{
  "n_experts": 32,
  "d_expert": 160,
  "activation": "swiglu",
  "router_score": "softmax",
  "normalize_top_k": false,
  "balance_bias": false,
  "init_std_router": 0.00756,
  "vocab_size": 32768,
  "norm_eps": 1e-05,
  "grad_clip": 2.0,
  "batch_tokens": [32768, 65536]
}
Below are experts of layer 9 (counted from 0) of a mixture-of-experts language model. Rows are named router (the router's row for the expert), down (a neuron's output weights, with its number) and show model dimensions 128-191. Each number is 128 + 32 x the weight over its row's rms, rounded and kept within 0 to 255. Numbers have three digits each.
Before each expert's rows: a language model's description of what the expert responds to. This comes from a sample of Wikipedia text that the model never trained on.

# expert 28
It responds to: Prepositions and articles. Common prepositions and articles in running prose, especially the, to, of, in, for, during, as in point of view, leave of absence.
router:163160110153076107165170113092145124142155097168119123104153133126163064136156106122101141139102111083124087079158162133113165164098111090096186083075123167085121198149089179158114073144088084
down0:135138072097114124138131136132119161138115128149077117101130151116153161089145153141129138123152132130118176108079137157186093051030155190146107205189131142152159111138147150135114105099172133
down1:117153150153133161133168107110143181119185080158181122079090144135155141127165111128157161141162146124129145117083166065148169146124178180103077177104145103182102174065136093146084137169137153
down2:099206114189165154138109125123132100113158140106047187077086139084156134142200120113137074172155111083140144151168146186165129147122113091176131122152144104212188148100191172106137160125132077
down3:137132141156147182172146131149069155139115191124140134143152164153135121108140127120079087068134138151085109126083132113139072110135164133123136156090126113111121152137114179114131131110128144
down4:155126155098171125093207179081118151118100139088102107061181158099214146086121124094188103110139186164130136172176126150095114134128162089089125093122157096107163151178147079104153158164137160
down5:137138180139169114121136150100074133090132089109142115122115067114147101097148153179086163144105126166200120104105038133134117104116107162098144201098095185152112198138108161088117139112134152
down6:180136122123145133134113174175093137133138100114067172177068104104126137188118116138119179131141122189131128087110126123129117094114159148075105109150154093193161120059107160097120065135104163
down7:128119120102130074172082075122062096125146083105089170130099132165102167147143123069090080127130137068143206132091117123116228076136139196096122165104178140064182206143111132069111100130118106
down8:112127124141168120166106208124122101137152116100132101187117111163115115083098094086124075093101133109090124131108114156126097146132140192161104145120124105131151187112063129108062113095135074
down9:123161143148109177180158151113168098165141076102115099193128145154154104122114118165140059078123135104095122124113154168115106146156128094153104146135077159036141113148125107105140106158084080
down10:143074161096141147106059127139114142159137149101147160141148087119107103149121154145149147077142094158098157136092133172075074097126120071131118162174153122041112114158089148166194106078203149
down11:133152118111105116135051140122127079086109162070081140133175106085122083210113125155147136138077074103110150088092145137146181112107134116122146128122064119081138138124130120089129094113130120
down12:171143138109173114105086145143083110183097151159137125149138118194182171100123113068178063215151128091149110149166118061167134113088167153094067137147156077141092160132109128139141107102130086
down13:108150099056054109145125118139165078094080073073069139145090120112150127162151148122117085108120103174096155098253125155141107138109152156095132142175130126245140080176138109089122172107078063
down14:158193071169130103184124112127066101156160148129154160151128141147146183148152186120156092079095151197081133123211099128107138081133120198121093116152090109177155076111143123148105126102083164
down15:222140134130135115102175100129119154089112187132145109169153102143096110102139075050141153055177114123108093129103161096159139110114155129113097063170102148085129105106119152122169158130122156
down16:080089135141140135140131097084131151155149144103134107173119163168141110121156068063174182163094115096129157109147134121124091145158070096097081102096115093174134063124148137138116090129128113
down17:150108086139139115085084115142071065069118161110074230135093154102210142107103157108102165132185181188140146118136149154147168153121141123189136120116137046160115201163150123140073111116071070
down18:016140207175137110150120104140098125099132155152155116157129092184121083124129079113096105095170152135095109128094144130167176120132173171144091162114128160145131145091086087139121156079110046
down19:176118114107143182077154131163146115130096123125066103122105109123139136158091090161060153141111128168155101138101159167176144120140139188149161069106138089121122137188170135154097183191152122
down20:122133147180187138137114110055167152145114136161132127058118205159152141109115116115129118095167121170128146138110123083092158171139142151128142144099080133137107172207121082144139147135077169
down21:164170151147151160143148129137165177119159116051135145096156111154160147081146171128113133103124139099132154146177133166088136119102123163141141152151161112100133118151183118120145138145106132
down22:144147142135144094156121125101139143130138125118129143183143170201122156135099154093088194145105169166154128104157152147167143166103103148154140217089159101130106167112158155132148133106133095
down23:167144093129144085078075085140059141109073168183166092094106125165075156146049128175115144095110169155112186086087091119128131092111126131149141089132094126155148144177091138174108145053127150
down24:147125148119183119100118147053098132099161144155159104119138129116108149167152061063122127139131146144194163134074176083148133193148113116121133144111139105087135143122149107108097167141115137
down25:157123109142140135194127147198109051114133111121136106132147138103167115115163132085126103091111131113128069155126144112116135153093120161161076129151166177123171110161160136153174145144097166
down26:179203139150096157063079132120144108121108115108153123130176166097156132123069153127140138096129076085155161162123105168125103143178178091120118120175098136087132061123143176147159127146102055
down27:149106152153090087105146149156077151176115206177131115158172133133101178101132181111161109157096128111126127138145144129134132182096168164046102171202159067099072128186155160134151142132131169
down28:172144117124148137152111118197103153175097159135133142072162175094144100122149171151115136061101115131109164122119122127131142136135140166165158158090139129124035198139081173164166083140125180
down29:112101167178111107081152146117104128117120123130137135135111139154081136180097062168116121186129143121126098158124115096119104149106138139071164129123147091141087158127077121100077156153086103
down30:088141122207104185115098146155086108088152121133136116120168074112091130165103141085111150103127154143058096150201090082146154170145135102134105166113130131130134177076151061135149107154048141
down31:115198089052168076165149055133165062159128117141145123164160179162125074138126186167113135133106159151103103109219139122101162148112123157121126121102145106160087105124125170103096168158172155
down32:096156170157115139128154112096192067136176112107097091119109098167151147126133129072121138149094143144088125108124089104184098084143083104149169158172125156193178111085173079076089169185140106
down33:168156096097123138151097149124061112104114100186141121199126161142105148140180108053139076160189117137140082132090099080085154127128106127113136189121121115061128117116154073145133146127077119
down34:161067131197162113115082144159170092123134121185083145130129124156095109092113130163118048120114128113139162085099139125184136121151062146105188130123141176068137137127144155093080112127073082
down35:107137141107116103106112030060148176158161177111123085136091151128222169121113054170188109102154118103169154162141106144168139085117115132148112119098143155155139138129137158108105118106151081
down36:132120093100144099054128092124126073133092116151140081131128171192149128162126110140160165062134145129157156154195112226134180145151151122123165055126111112230157110157113135159119093093049159
down37:156100134107117168101114111098104167130102132128111122149128085135098054140090157115161213129110194119108134125085174056110131144108157104149161203122117107184096118158122121144139147113082115
down38:074159031088176166134084143133147191147117135137088169095071135087169146142131076095117131052127146139127145110162167170101143127173159082142100079139126148157141117085126158130105136153152136
down39:159121132148078096120153100112099124092134119172125119092203110092071128132089110081139104102070126062147152136102139103076090140122096141172057116115147136185096103114107190070119073154070127
down40:203157101161104151125112122125084047194101086186123113123123143096142115089176070136177158166101134108151091147091147093135102104162154091105161224145097115099119180094155147140102140189140132
down41:121124129127130157113078077136135127142091090147136111092182125200134130075097099153145138181114107125093059128084143105164123148159100105091115090190164113171155151131120056069185157098136088
down42:111159139137132169136119171169176191143059128112131146124097142074119131127169108122105190114126146068168133127120094121071154200178111133136170130156110109016098095142092136134133061142128145
down43:117090068134119086096114118104131131126158176082142127146111107175121180132138055077094150134122107087153126193094128096112090094116128135166162161171121149077106120166078129068156116103128136
down44:067153092132100132063163162092128125082079158111168153103173091124118136150146151123179125152154102107104120175165203083082162167095148138129118095156144122144146117142140136154110141152123107
down45:141190163150177172139060143167101153076149103080093126108132171030119106162164081081176135146114169121136119121164116157101137136184124104104080124186122064101114121161111077132082076114145123
down46:155153091110100065145132100036123124120054135124115156096125122102136091191146138145145135160100095159168161091103081147157114142143102090119104091154135109187133103087134157148121129151209189
down47:102124111142114117127122185136139168089150170124112120147105144116172095135097145148158073112169093112114107126161100082174103142084089114145176148141139148171099043129115099140096102142133106
down48:164163153139157145122094137154084090168161096175141162117163215215137143174111121125113144147162119159089117176149186146133155100130132170119146111080126154100097156175127144146073143108135198
down49:116112137069096101131165127120069132139155183067150123129154123102184110087167107153133119221120111130130149143160118095081126106140158172133160163103166109125087101073147122076121134181143088
down50:120147081084103104131143123141102125187130117187092141098146070107123114155114107088198145149165109119140097143137128105150146155059111130046110095142180157084111086173156163155159165147107169
down51:070155160163123126107078123072141100089105143147131138146174181204114108172190138158133122143090128117129122076083130133153166150091153198188122138126120128145126113088138129136048081156093086
down52:129080132142100152107124108149168145126131149055111159099223153065089142147159176140110134159102043109123115122144083057107137114056129220132173094113125135037157105123193127092148046190115104
down53:121182093126093079178097221119150146143081093102146136179095127140077114110146140106138148143114107180138095035165102037099171139112106073158101127099147169215136096176115141129133103148124148
down54:112099099141091104157159133090103188047119194152151104115119087109125119162129065134061117113115114143092113112134112100089136156160096158106150099193099124154212115191173128145146121093108136
down55:124074125128110094106140188152074085127138091165064147111151086143160123153104110103125170156154110154099115170099094138172091108105151113106060074145088169149099103092162129090083181100119115
down56:130136134147115154135084113149156112131166053109161147126139119149081149108112130109120121076158139024123113107128104133060122095081112154120115111139160111127137144043090147114092132129126155
down57:142132149141150068149116140128091110137102164142180117110172127155156155133142095142135183174159120191134135126173124135200102128101055179160196146111119196199139121155137152107095162113134130
down58:161156088112111128120084166105087118104187106147100179170057145061164148129130132083152083145147148174121100041175154105102175136150125117079160129108105174114138118172109125136111114143143079
down59:093077120090104113099082119139028103141097130091128166075107160080122097150147077129135075058088104174122165128081179109149065087065174157133135159121140120098156057137138062149157173171186129
down60:172117181068112073067087114141143190130092098174093186189136129103130089117160194054171179139109094069104129146166134129141152173162112105127133123143177136157136121138125128164138096114092133
down61:170157159116098048087129085124095114178127117122158105124203112115144081113144157108152113088041092047177094181204138124181113123155169054123091122223136110115113143119121131141154091205098132
down62:095140154179114103127171073159196127137103120158157202094090089111118138102116161189152080175111121087120123056152118096118169132143122180076123155088068203074109160102126155123114100162126185
down63:127128185143097132097172054035128176116122110142156145111098168094102101099167164150133162142156142182133143101119109074075147152135183162115144200126125135085119211201119126089123159076077121
down64:145114170146075095130100133080145062148200087085160084171116135120119133096057173092090123158090118124132141166137114143110099089157107120136166119102126138177128128118097118125095126107105114
down65:073116110129134113126075108080148115120160116051070189114117142085106117098098142075132121167107152134136082096110089147130098122118160114088059138169169123131179217165115111102105184134149039
down66:168209160118168060112062131069093088102145134112092107115090124097163142138142179151108177147092082119157140121089122157126124146124153078113104127124127092205132175126086105126055098135105129
down67:124130130131130125087110180150096175134114085161199152154156129149102211102134116131138160117153064074065137093076152134102172102139144156110086164161137092074099091127131146138148113153128096
down68:066132114150105162161123122141129118132095113191103181151091144157083149187114149141066099135122141100140128115081055136128151144119172138147093172149100090150118127095179128171117118145151126
down69:098137145161105108071171120080131123090075096151172114164106132083137129090219104115165118135093114178079116147194096184113155132084151171116173133091133148078128149128162175125152129128176149
down70:100163141120127166095115069123144146142129139123147167131162173169150122184100162122070164116112120059082079142151069115102150144156127116165062137140074150119162158116065137154116124100074101
down71:143146104190120152101116089170111153166126118150147144102142143150120138072155143131139147145110163179062110065083131167150123164115178127124170099133165160093117132136169159117215108154052152
down72:113131105152162110136116088107179042092161085118115114088123110122147128133108122115099126155160144163113080116156190155141149130125133120092132136131128160183120087124098109164133110107158102
down73:209125168096134090150130132107132120121163151102133129141194182130141099142052076105143160079112143114160104112100112137099113114136167111110158129160082123147078170178165151105125055099123123
down74:150150107111089137142145094098117087138081119133140122164126125123167096111134112144102142139134124112169077166193152141112092133080130143125107106095103111072121173121118162138152084092115117
down75:137099088080176112106124087142082110161121162125159178166212141108111135122170068123148144098165098137140095112156101115178111185134140094110152138193116117078199171104135116080170145128114148
down76:153140111079125119110074121138081137106094103168137120199107113123171097149163103137151144177101137104110132132105103225126100149239115131096106124111122121118129146099170182121117162149176117
down77:135156142021082104128103071128189147114116167158173092119117080151114101157154122157096118083170117164102179094082145111084109160116106123120126169104140145172114137122158132112112205120143115
down78:168145185119138118150164106107202135149138127129126137149122189110129144133154083140108133163131146126157140136109125137134085147124105146136129108173126068075103089134150129118150178119159151
down79:086107158157133150140176148024124107120134117170102144162167137104110145100147107106133175130157146147157136138118128122124140171119117131135120164134135120081096179140142154105106144154120106
down80:148130107158096097124192168110121028143070116141133123138148037101130121154111187193188096125103151197110101117175103087133117156120127163105176087153112138164097138104092129139153138152125168
down81:131118094131124107168151120107203126141131123119111160154142140118148102124139153075139128122151161090157142174118150180159066164056141108141116114117179106076113112146072100094141159136144075
down82:096138120141120112134097156162115066093073078135077127148143133125113082175133130152168146121105145153106095128171106101146123150121117070129156130096099153184082118126089110082097142127125101
down83:119099145083168129109081110120161132075133130185132098114049103111195102086100087158173119123140168124155136170123166139112125146146136205090138128131100133184100114118161110104161179183140139
down84:138083123151167115177122062123106059131182105153138086084146140098138126167105119089094135104124121122150161162101095184084138116111091122142132134151167121063164092110125116065163107164189163
down85:184134100180120130182094152078152133127130162203121137208103100109054071071124118174184174113080146074111165132153112098157117155101155142135124112163127116096139170141068151144148146069131145
down86:176156090164044181107115171148150092133128079171145169163143098135099120147154173125146120165121140034096135133132163128171153056152148112108119149135108085064171103130112145121169185109131136
down87:134128143074137096144145150161095108111107130152146105121146147156183087101132145106141110147098136126136156110179136052090125197084137149114200064115119116181127171184116089102156139115076149
down88:097102191160140101084111161118142115145053085163150084122150137089103092064128084088150167151096144140165202163101095111149158153188135091125126074070114113171120177186157120132121135170151114
down89:166125169143167155119108152080083112139167147142144121153143067093091188064103185181137127147129152119122095159112173149225084137121121070109156147095143155224124114046082150101131107146129102
down90:114104143104176100141085171120171126139133097145093110123104112104185189117141091143122126173137100126112181104076143060089100052154117167115148146137109191125132105189154125111122020140124170
down91:160174129136131110120161080094150130160162125164122119127119155102085137103136112132111160119125097128179071139123148105087123139148236172155132124147155132181144085179132136112097121147131120
down92:146083158138167058104118142099115167063120107102106143139191122153137095112069150108115160143185180061133069199134184162118151193129161166145118116175085117181102145155116171107117136095143123
down93:178114108139116161135120135113166174119122100055111122113126077146174140166135125170090172080202122175123139117142156146111161166113150113096142154191071105084146113169106075080136167104166116
down94:169067113104083090128165112090084195066143151119175117151144163098113138134128114120090067110132222142130138125145101105187155171133140136121095129099081115226121141114102165101142118155109127
down95:129102114076102144165075169154078123044127141103131050127138126154140093144196109105102116143113188118140157105157099091091134127106168123181116071098091159105167184133110141124120137134115128
down96:099081174196157187150144118152080107077083149149189158115129112076103169036098100120100170157149081133122117180103123104152144132117121145148121171136149158115157136183145152201121114096084095
down97:211166113137146158114085117104153087126129091157159112085097143111127120135091103122120148149125213096110094105155169115097167114119164137091163146109137163227104127180122198134101157136133134